Experts of a small language model.
Size: width 160, vocabulary 2048.
Training: a variant of SOAP for the experts, 476M tokens, 3634 steps.
Below are experts of layer 6 (counted from 0) of a mixture-of-experts language model. Rows are named router (the router's row for the expert) and show model dimensions 40-79. Each number is 128 + 32 x the weight over its row's rms, rounded and kept within 0 to 255. Numbers have three digits each.
Before each expert's rows: a language model's description of what the expert responds to. This comes from a sample of Wikipedia text that the model never trained on.

# expert 21
It responds to: Word-starting or inner pieces after the or to, such as ur, re, to, we, sub, as in natural, together, website.
router:129151027115137104162119145110122131098147081161107138102164136145109145149180098100145207064128146159167186089114107083

# expert 48
It responds to: Inner or closing word pieces like ar, li, er, iv, as in vinegar, compliance, engineer, Festival, plus such, include, describe.
router:072094130115132126149125150110096140117105120176141146123084149150138202058174191113169127172142088130105143152096104083

# expert 1
It responds to: Short letter pieces inside a word just before its ending, and common verbs like have, open, take, finish, played, such as bu-sh-ranger, ble-w, ri-ch-ly.
router:094131088085131156115169160095070190121152097168109180119150207144192107119099095127159112117120114111145110127081080143

# expert 36
It responds to: Space-led prefix pieces at word starts, such as re, de, pro, con, ex, dis, as in despite, concerned, report.
router:071101058088157085151088141052083125101105119193129139058129157124087152080101136091151117129102113109128148154130135097

# expert 30
It responds to: Line breaks before table rows or headings, and capital first-letter pieces of personal names, such as J-ill, J-ac-ques, K-halid.
router:133128075114194150121088153077080125093042103136134105050056154109100137142198188108126164111108098150129160193125121115

# expert 7
It responds to: First names and early pieces of proper nouns, such as John, George, Con, Ju, plus middle syllables like reper-to-ire, Dist-ri-bution, ma-ga-zine.
router:108120079085115181157159168111161151119114072143148177072097170137145163099150125087102147127117120114117214131156075117

# expert 18
It responds to: Stem pieces followed by suffixes like -ed, -ation or -s, such as Commit-te-e, multip-lic-ation, effe-ct-ive, list, sign, allow.
router:089152176109148170130091102140103129135107105151097149122143098117137183103125123115145134138140140120089092180072132136

# expert 20
It responds to: Direction and size adjectives such as north, south, East, high, large, new, especially in geographic ranges, plus some table-cell tokens.
router:087084108142112203084161180132104111090094073162137197121137157132115140162155077050132123185098171097129126139144134140

# expert 0
It responds to: Commas, especially in place names and numbers (Austin, Texas; 6,473), plus clause links like and, after, under, due, and word-final b.
router:129121050066145134132141145093116149115100119133175152141156157074175124098178110079105133158156137120147144151083114096

# expert 24
It responds to: The word to after verbs like applied or due, month names such as May and June, and pieces like bour-ge-ois and Suc-ce-eded.
router:132128104101115154147096117151126126109127089153139148054131130151105114095112145081158138128138121086122165174106084077

# expert 57
It responds to: Function words of, for, are, was, including and colons after infobox field labels, as in Institute for, date: .
router:112129142117153128117110141133144144118130146185161164169107128056119142069161161122179140079111155162145144142097106112

# expert 22
It responds to: Commas, " a", " an", and relative or conjunctive words such as that, which, where, because, plus pieces like and in outstanding, ent in current.
router:126126132075133125126154153114102169085156147105091173106100125127098153073212073036151117134173122146131134139050137060

# expert 34
It responds to: Short word-starting pieces (f, b, di, ch, sp, capital F), sentence-initial The, and u inside words like actually, manoeuvres.
router:118130068140162133133134199111115170045127111162166146139109125128140110097154180099136125138109119172141128119119148143

# expert 38
It responds to: Word stems awaiting -ed, -ing, -s, -er endings, e.g. kill(ing), order(s), front(s), finish(ed), found, form, design.
router:083133088103163151126109146094056136115145100116088172081135173162106140093146121118118148104151067144085149143124120127

# expert 31
It responds to: Pipe characters between cells in Wikipedia tables of results, charts and statistics, plus dashes, slashes, bullets and Total, before numbers.
router:121114124124137155147131139097102116055095060199148108088134105080116145089131138083095173168134122177149156157115149165

# expert 58
It responds to: Endings such as um, us, is, au in words like numerous, Platinum, status, and species epithets, plus sub and mid-name syllables.
router:089160112104157130173079141149120088098074087100174137122191140157081143069172104112113134188148109136163143141133089155

# expert 12
It responds to: Word-internal or final pieces such as est, self, ve, de, se, as in ingesting, himself, estate, export, widespread.
router:109108097116146171100147119110069120129114135132092169109122119125113114083141160184102141110093124144121173159103118079

# expert 46
It responds to: Word-final e (rationale, One, infantile) and "ad" pieces as in headquarters, addiction, broadcast, Ahead, plus stray space tokens.
router:101135074085108168116167132132113136138139085120143195100127169097172114079130093124134164071109119142154166100140101098

# expert 55
It responds to: Past participle endings such as so-called, related, experienced, the word and or an ampersand, and capital letters inside all-caps acronyms like SEAL.
router:140091119097147143099113183138090108112122085120109106123132155139137166119137193115079171064201070175109182188075092100

# expert 6
It responds to: Year-start digits after in or an opening parenthesis, such as 19, (19, –20, 2003, plus mid-word pieces like the ong of among.
router:128150126113148185128111135157151155125152135140106130119077114111080157097146103137102118113133125155112139111121105054

# expert 17
It responds to: Inflectional endings completing verbs and adverbs, such as -ed, -ly, -ing, plus common verbs and function words like been, not, him.
router:112087073078158087108129181121131114087113132211136118127158122085114130102129140058118163128076157126108148181059074127

# expert 37
It responds to: Line breaks ending infobox fields like Born, Occupation or Phylum, and degree, minute and second marks in geographic coordinates, such as 27°56′28″.
router:101121107118101165113088123119112166059108137134163150149096135143121187107146064126155172092164172116121119126183102089

# expert 62
It responds to: Word-opening fragments after a first letter, like am, un, o, and article or adjective words such as a, an, small, large, different.
router:073134118073162125119159164101133167121130096124135145112114134142084128111164197099108082150151123083131190111038118101

# expert 51
It responds to: Inner syllables ri, on, ur, mp, con in Latin-rooted or Romance words, like Parque, injuries, carbon, patriarchal, Pontifical.
router:095178052101121171122134158095119144148162036140123123119144129128091174105196099130117163125168149211120174128111057073

# expert 14
It responds to: Number words, ordinals and modifiers right after the or a, e.g. first, two, three, many, early, plus dates and nationalities.
router:121113069164170112119183152078126112107117081134155161111131155072086170150145097094126151148170113166172156112146063136

# expert 3
It responds to: Inner word pieces after s, t, d or b in names and words, like st, ri, tri in headstone, sister, abstract.
router:109119092099191127138162149141108097113136084139117188091111087086147189092164121100142123143162127131138126131106100128

# expert 16
It responds to: Mid-word consonant-cluster pieces such as mb in ensemble, comp, app, and fragments of foreign names in tables and species lists.
router:071119108143171117140092183140115207073087129136104153141154108074082148118098127122088154156162139181177123116133070117

# expert 10
It responds to: Mostly " the" and other determiners or possessives (The, his, its, their) after prepositions, plus word-final "d" as in solid, Old.
router:086119119106111156068138192103113181120107128136161121092105143133176101104193105112101185067144135161146168139121067134

# expert 2
It responds to: First pieces of words or names, often opening sentences or clauses, e.g. In, It, La, Du, Even though, Until, U.S.
router:093107083101174151154088125114093141086103106113114125139127107068083158143161108094104163104131112127100133184149114122

# expert 33
It responds to: Number tokens in years, dates, scores and table cells like 74, 1968, 6:00, and the suffix at in Signature.
router:069123092122120121099136124143119188043099071139117114087109178091077149093143157103113142143150100200104154143140144076

# expert 47
It responds to: Tokens in statistical text and tables, such as %, km, table pipes, commas in dates, plus word endings like lawsuit, makeshift.
router:139110148116125183149084154109126106092131099169129171108100137082136152090140161086146150083197195146122133162075115077

# expert 39
It responds to: Word pieces in personal names, song and album titles, plus ck or ell words like shock, Hall, Black, Tom.
router:117167048092189178100131149114093147113112120180136068095167134105055149141131098091137150169120067201135113144123121162

# expert 59
It responds to: Single capital letters or short capitalized openers beginning a word, often after a line break or bracket, such as From, Other, Everything, Bench.
router:143179119098191089114103127096073154119129123125106137125111120098089144138170095111117112117139121148171147141127128127

# expert 28
It responds to: Bare space tokens before words or table cells, and single digits inside numbers in tables and statistics, e.g. 41.7%, 90 kg.
router:068131063134142122153157121147121153110119092175124114060061158117080161141113107074112157079109064120156122150147103094

# expert 35
It responds to: Final syllables of place names, Latin words and personal names, such as Pennsylvania, Cattaraugus, Mississippi, Sylwia, plus words like States, Sea.
router:053154093127177124105077144130109150119162089141161117132163141124153127111141129108127195105182093150137147192120102123

# expert 44
It responds to: Vowel-consonant fragments inside words, above all al, also or, ol, ro, e.g. behalf, Italian, Suborbital, stored, Albion.
router:111134124111196118102156150127116092127142054138099150159148144085154167133161148092202114107147075123142138135123140133

# expert 40
It responds to: Mid-word syllables ending in a vowel, such as to in Motto, pe in torpedo, co, fe, go, mostly inside names and foreign words.
router:055118088116206115099171158100139108122059083183098104144131148114092135147119178091139152090155073116174166111093099111

# expert 27
It responds to: Single-letter c and pieces like cc, ac, ec inside words, as in Antarctica, acquiring, Secretary, mathcal.
router:101116124051121116121110170093057165132078104169099095125128138121145159099113152125148187080135143126101130220086111143

# expert 45
It responds to: Space tokens and word-opening pieces like re, de, con, lo that follow was, is, been or were, as in allotted, consolidated.
router:076170116119172145133146201098132167129103102155131160069121172100120124094097178131116147182126133138102167150104103121

# expert 23
It responds to: Inner word-piece syllables like an, or, ar, va, les inside names and words, such as Nissan, warfarin, networks, Honorary.
router:062139099153187117073173171138117147112156141137197113171096143154117186117155146093056152140152159175090142140131112099

# expert 53
It responds to: First piece of a word, often a verb right after a subject name or pronoun, such as broke, quickly, tried, misses, proceeds.
router:108141059118125113097134130128139153121145103186116127076169203108100146083133120090080144094109083116140136154071112130

# expert 11
It responds to: Punctuation between or around numbers in measurements, tables and dates, such as parentheses before conversions, en dashes in year ranges, minus signs.
router:084142106138193110064068202097092100094113092159155143122111104113171169123119130056114174125139097186151110121091114101

# expert 50
It responds to: Numbers and digit pieces in tables, scores, dates and statistics, e.g. 1, 2, 0, 25, 19, usually after pipes or colons.
router:066094085116118117112087118133086163106124086179119111118095153082131158128112165091147107138140123134105116137087122157

# expert 5
It responds to: Final pieces and whole words of place and person names, such as Lexington, Oxford, Campbellton, United, City, John, China.
router:090113123139181191106165133093107134126105090137181167093105166100065109101125112098113128157094097119104165198173075118

# expert 63
It responds to: Sentence-ending periods, abbreviation dots and line breaks, plus ha, h, ja, gh syllables in transliterated names like Sinha, Baghdad.
router:106126138130123173081111141150101147070088108162100137115120164087151141102140119091150119115139092135147170190164089139

# expert 8
It responds to: Single capital letters or short capitalized first pieces of proper names, often after table bars, e.g. Am(sterdam), Ma(uer), Vi(etnam), P(arliament).
router:096108103105209143121114165044089151086081120142144165129136165138101115104183188107170129138122080128102142165174102138

# expert 13
It responds to: Word-final pieces, chiefly plural s, plus suffixes like ist, ers, ator, ities, right before commas, periods or of, as tourist, words, areas.
router:115144116093133108052101160150124171091127128176098125063114132112146129137199072132119198093209111161117114151129138141

# expert 41
It responds to: Middle or closing pieces of ordinary words after a short start, such as either, limited, Repealed, scenes, signing, Elocutionist.
router:146099106090108141159102158102067117091135139205162174095117196141123141144138087114131142160143109169137202105114102110

# expert 4
It responds to: Word pieces inside proper names and place names, plus colons, dashes, equals signs in infoboxes and lists, e.g. De-al, Bri-ton, Density:.
router:150099119070137172141126154081085144110118129153182125165059154124108128158168120094138120118119101119144217183178104107

# expert 52
It responds to: Pieces with g (ig in originate, Dziga, protagonist), table-cell pipes between numbers, and the word from.
router:112081096102129128146115152093101130062135136149158090092146196105084104095193136087119147072128140189160251151054123117

# expert 19
It responds to: Pieces inside connective and Latinate words, such as with-out, wh-om, ind-us-try, pro-vi-nce, duc, plus words like however, though, allow.
router:133113079063158083181074193143127131141070131131130159139060124130139152094108133025164177122125087149106161140115125144

# expert 32
It responds to: The piece in inside words like itinerant or twin, other inner fragments like et and bor, bare space tokens, and coordinate symbols.
router:116149066096151177140144144149122179058106079161132150117076128094107137096114101100132197109149063131114154135132133096

# expert 29
It responds to: Short syllable pieces after a capitalized first piece of a name or word, such as Rare, Vienna, Rosanna, Calleri, Made.
router:071093094132139107144102155133092102127153112162142176164131149104135113112112100095158143129126057144132158106154129111

# expert 42
It responds to: Bare space tokens, often between words in lists, the word as in comparisons, and short word-start pieces like pro, po, ma, al.
router:117154113128181123102112117132085152163116093216135159069146175117166168088128102113123167113135112109115139115133124120

# expert 43
It responds to: Word pieces like n, e, ch, et finishing or continuing a word, as patro-n, unknow-n, woodpe-ck-er, Te-ch-nology, plus words like first, full, with.
router:140134100101157169073148155129083119102109106138110129135059085105141126157097123091099145089149061111091135140098146153

# expert 61
It responds to: Commas, semicolons and conjunctions joining clauses or places, like but, when, where, while, and, plus the piece le, as Aristotle, Knowledge.
router:131184076041152143151135149078128113131109108122191141132078158085124134152150106102117149169105054146154160087117117103

# expert 49
It responds to: Word-final plural s and -ing suffixes, such as weeks, Games, bundling, Filming, completing, with words like make and football.
router:127135118044136114119120191163108098120115072119135132065107152130128176093116103050100157165131119135117111106116076094

# expert 56
It responds to: Sports report words like team, season, League, Cup, Championship, and over or against after scores, plus sports table pipes.
router:131138149114127166139134123101108161143065095160164124130111164149164142153128168051130173126118078209130146155077116164

# expert 26
It responds to: Prepositions introducing phrases after verbs or nouns, mostly in, on, at, during, between, from, often before dates or the.
router:095140077145125135132113122102105154151118078159092123132152104078147156087129099041114139139177122187100147147121113132

# expert 60
It responds to: Line breaks ending table rows, opening parentheses, minus signs, and pieces like b, ab, ist, am, as in playback, List, families.
router:128089051074164104124140204063091103121086084156124116122126156138125172129205156042121183136161141149104124126122130140

# expert 9
It responds to: Word-opening pieces and inner syllables like ber, ver, ne, unt, as in chamber, however, Neighbours, councillor, Mount.
router:080172107117145159144116123141102111130139115148114170101103144110109178102153133110144155045098101107128169096081082144

# expert 15
It responds to: Verb endings ed, ing, ified and the particles or prepositions after verbs, like counted, referred to, burned down, known for.
router:087075112146172093143105139134066129092108070137142143129125120152178151111124118117164188123156149097158147137100095098

# expert 54
It responds to: Mid-word fragments after stems like st, re or dis, such as ec, gen, iv, men, as in executive, recommended, stay, plus stray byte tokens.
router:097118079118134181107137128142065158112120150150105113102122080154121147154152105095140116160134109134203153182122099123

# expert 25
It responds to: Single-letter or short word-initial pieces like P, c, st, G, St, ch after a hyphen, bracket, quote or line break, often in infoboxes.
router:088123074108178093029094134105095146086089102105130147130107120098169139109118156132176122115150143166092147154133086148